config.toml
num_hidden_layers = 11
hidden_size = 256
n_experts = 16
experts_per_token = 2
d_expert = 256
d_shared_expert = 256
hidden_act = "gelu"
moe_layers = [1, 2, 3, 4, 5, 6, 7, 8, 9, 10]
n_empty_slots = 2
router_score = "sigmoid"
normalize_top_k = false
routed_scale = 1.0
balance_loss = 0.00066
balance_bias = true
router_cosine_scale = 20.0
router_bias = true
init_std_router = 0.0393
lr_router = 0.00129
num_attention_heads = 4
num_key_value_heads = 4
head_dim = 64
vocab_size = 8192
norm = "layernorm"
norm_place = "pre"
norm_eps = 1e-05
positions = "alibi"
qk_norm = false
attn_scale = 0.125
tie_word_embeddings = true
parallel_block = false
init = "normal"
init_std_qkv = 0.0312
init_std_o = 0.00666
init_std_up = 0.0312
init_std_down = 0.00666
optimizer = "cautious_adamw"
learning_rate = 0.00104
beta1 = 0.9
beta2 = 0.98
weight_decay = 0.0
lr_head = 0.00759
max_grad_norm = 1.0
warmup_steps = 387
schedule = "wsd"
decay_fraction = 0.341
decay_shape = "pow"
final_lr_fraction = 0.1
batch_tokens = 65536
max_seq_len = 1024
doc_mask = false
train_tokens = 326800000
max_steps = 4987
dataset = "wikipedia_en"
Below are experts of layer 4 (counted from 0) of a mixture-of-experts language model. Rows are named up (a neuron's input weights, with its number) and show model dimensions 0-255. Each number is 128 + 32 x the weight over its row's rms, rounded and kept within 0 to 255.
Before each expert's rows: "gets" lists some tokens that make up at least twice as much of what it gets as of all text. This comes from a sample of Wikipedia text that the model never trained on. Tokens count by the router's weight.

# expert 15
gets: "\n", ")", " /", "″", "N", "=="
up3 [206 146 127 128 108 110 157 158 153 107 198 153 116 106 167 118 146 116 148 161 120 129 135 104 148 138 131 113 110  48 159 110 132 141 119 152 151 139  93  86 137 175  85 159 161  78  89 144 129 140 151 151 226  60 186 109 121 132  77 129 157 144 127 153 145 125 151 128 108 148 125 126 166 125 140  73 177 105 145 115 126  52 110 141 135 131 108 173 119 184  61 170 147 152  56 126  89 116 113 112 100 144 103 162  77 122 137 119 132  90 157 113 115 122  86  99 157 115 105 133 193 140  76 174 142 143  55 125  95  89 120 113  47 149 100 105 154 161 164 131 191  73 162 100 133  67 138 129 133 102 171 125 166  99 147 141 155 125 128 115 106 134 130 187 143 143 140 137 122 147 115 140 186 151  94 196 114 124 133 169 156 105  91  74 134 139 162 150 104 144 116   0 111  91 115 138 111 124  93 129  91 116 186  88 113  89  86 186 160  90 119  74 154  90 124 110 141 133  93  95 159 152  91 129 132 107 116  82  81 121 136  92 144 106 142 125 154  65 123 120 149 108  87 153 137 120 121 205  99 130 142 141 111 101 137 121]

# expert 10
gets: "ed", "ing", "ated", " other", "ly", " new"
up3 [145 138 166  87  95 143 165 122  63 155  89 153 144 139 173 134 112  71 167 129 109  83  63 122 216 175  64 154 104 186 212 112 154 110  63 136 127 165 167 102 131 110 140 108  95 176 112 112 122 144  79 134 131 101 186 117 143 145 151 141 119 148 169 119 178 150 108 135 135 112 175  97 103 130 168 176 144 158 152 142  86 169 105 108 148  99 135  97 136  88 159 118  83 146 127 187 170 125  80 116 105 154  85 103 129 135 142  71 179 127 141 140 115 102 108 137 147 108 134 113  87 164  89  89 104 130 127 138 167 132 160 127 141 145 102 105 143  94 131  89  82 150 134 203 170 102 133 204 147 140 151 181 114 115  88 109 158 101 123 154 127  84 133 113 137 155 176 178  70 164 159 112 128 141 106 126 126 105  97 129  87 159 165 172 133 109 107 138 104 114 144 123  41  25 134 138  78 134  90 108 103 116  71 112 153 170 118 107 103 100 184 140  97 128 131 175 101 138 164 102 156 146 171 102 104 121  94 134  94 187 178  61 169 112 141 111 132 109 160 146 116 102 118 134 118 141 140 132 130  83 129 211  87 113 111  76]

# expert 14
gets: "\n", " of", " in", " to", " for", " as"
up4 [126 134 112 132 146 120  88 138 123 120  97 106 139 153 116 175  77 144 142 126 141 152 123 103 157 127  99 153 118 110 136  97 148 103 112 124 150 105  89 160 122 112 136 139 137 138 121 133  73  87 101 129 120 154 124 194 165 115  81 117 115 111 142 109 199 114 113  53 109 149 104  98 141  77  83 105 123 168  89 160 157 103 119  85  89 158 102  87 135 137 132 195 134 145  90 159 134 169 131 162 139 190 166 140 124 161 136 143  78 117 156 156 184 143 135 121 127 170 192 152 163  82  95  92 138  85 157 160  97 150 103 190 159 118 121  81 129 109 166  78  52 114 142 113 160 112 135 106 183 121  58 108 123 147 180 169 112 136 166  68 132 117 169 163 191 161  70 122  80 177 112 174  62 106 122 106 175 132 116 183 177 110 108 116 102 132 158 106  86 112 125 148 107 100 103 147 188  45 138 147 150  85 124 126 135 109 139  63  74 158 154 106  89 186 192 184 160 156 150 150 150 125 155 138 127 129 178 132 136 161 124  73 109 170 125 157 163 104 170  64  64 100 132 160 124 122 106 182 181 163 141 149 143 112 146  74]

# expert 12
gets: " and", " B", " R", " M", " L", " C"
up0 [149 117 200 122 151 147 121  78 138 180 155 163 132  68 157  94 118  97 144  91  88 121 129 162 104 165  86 146 174 179 190 139 153 106 178 151 116 149 114 114 210 162  82  73 133 190 151 128  74  95 100  81 138  95 136 140 105 100 138 175 154 141  85 106 177 148 107 104 105 169  82 169 129  76 105 171 117  85 165 145 126  72 152 110 132  61 148 109 109 120 104 146 127 110 170  64 134 134 103 128 129 138 127 109 142 112 121 158 104 105 108 126 152  94  98  86 119 131 132 124 141 137 161 137 176  98 102 158  71 100 179 113 143 202  82 139 147 162  81 141 100  96  85 133 128 139 111 156 139  83 129 146 116  78 172 126 119 166 141 149  77  98 157 141 113 156 150  99 105 127 145  74 131  77 149 206  72 115 131 170 164 127 150  77  63 121 129 217 108 163 138  96 165  88 132  97 120 134 154 107 142 102 127 139  82 140 152 112 136 147 141 109 188 124  89  93 142 112 122 125 166 135 129 134  89 169 173  90 121  62  86  79 131 144  91 125 136 139 134  79 136 140 140 109 145 110  80 190 172 175 114 157 135 180 145 203]

# expert 7
gets: "-", "1", " |", "2", "0", "3"
up3 [124 149  99 206 204 130  96 115 180  88 132 143 127 124 103 124 126  77 150  97 151 136 112 144 133 136 107 138 146  49 137 142 111  81 151 156  97 136 159 129  58 136 109 163 156 161 126  80 147 125 142  94 118 111 101  69  96 103 160 129 179  88  80 146 117 128 142 127 161 148 132 106  94  66 106 119 109  81 139 164  93 205 109  97 119 149 190 135 167 146 102 121  97 180 107 140 143  83  97 117 103 153 103 128 175 100 199 110 166  61 106  82 106 130 111 142 179 135 164 144 121 157 144 113 133 124 147 198 116 138 104 112 117 144  85 204 139  98 115 194 166 130 122 121 136 171  93  92  74  73  86 111  60 108  96 146 188 124  92  87 142 136  83 138 118 156 107 144 165 143 139 139 160 164 104 104  78 140  97 125 125  66 235 127 137 171 155 145 145 145 183 136 118 120  92  95 100 128 163 113 163 101  79  53  99 146 125 179 131 162 164  97 125 126 168 136 155 148 147 129 140 131 118 151 111 121 132  91  86  60 152 110 122 164  94 111 162 131 111 156 158 136 132  74 138 140 116  99 164 154 206 142 137 160 147 162]

# expert 2
gets: "1", "2", "9", "0", " (", "8"
up3 [118  69 154 165 204 114 135 176 124 164 154  87 118 141 127 178 215 135 137 141 173 103 116 178 139 145  48 167 133 132  76 145  74 115 151 138 122 122  76  96 107 131 107 136 126 120 115 106  90 162 148 124 132 110 131 101  69 133 145 153 148 132  95 130 162 138  50 109 163 110 118 119 123 126 166  94 160 103 125 146 136  62 101 124 165 139 135 154  97  77 121 158  98 110 131 119 125  94 139 111 135 185  96 156 171 164 150 138 125  95 108  85 129 178 120  81 173 166 142 152 107  81 111  68 146 215 129 192  60 113 125  92  93  78 156 109 164  47 134 174 133 148 138 154  95 165 124 167 171 107  86 138  72  66 158 151 108  84 110  76 105 104 183 102 140 114 158 120 162 138 123 121 114 146 118  97 127 135  68 156 135 117 109 147 136 120 217 115 107  80 115 133 143 150 181 104 154  77 160  67  94 145 131 135 130 141 186 134 152 189 168  99 157 152 156 131 154 191 132 119 105  69 105 123 136  92 136  98 129 111 135  95 155 173 136 146 145 161 144 129 164 156 144 145 137 103 208 139 107  75 132 129 142 139  76 111]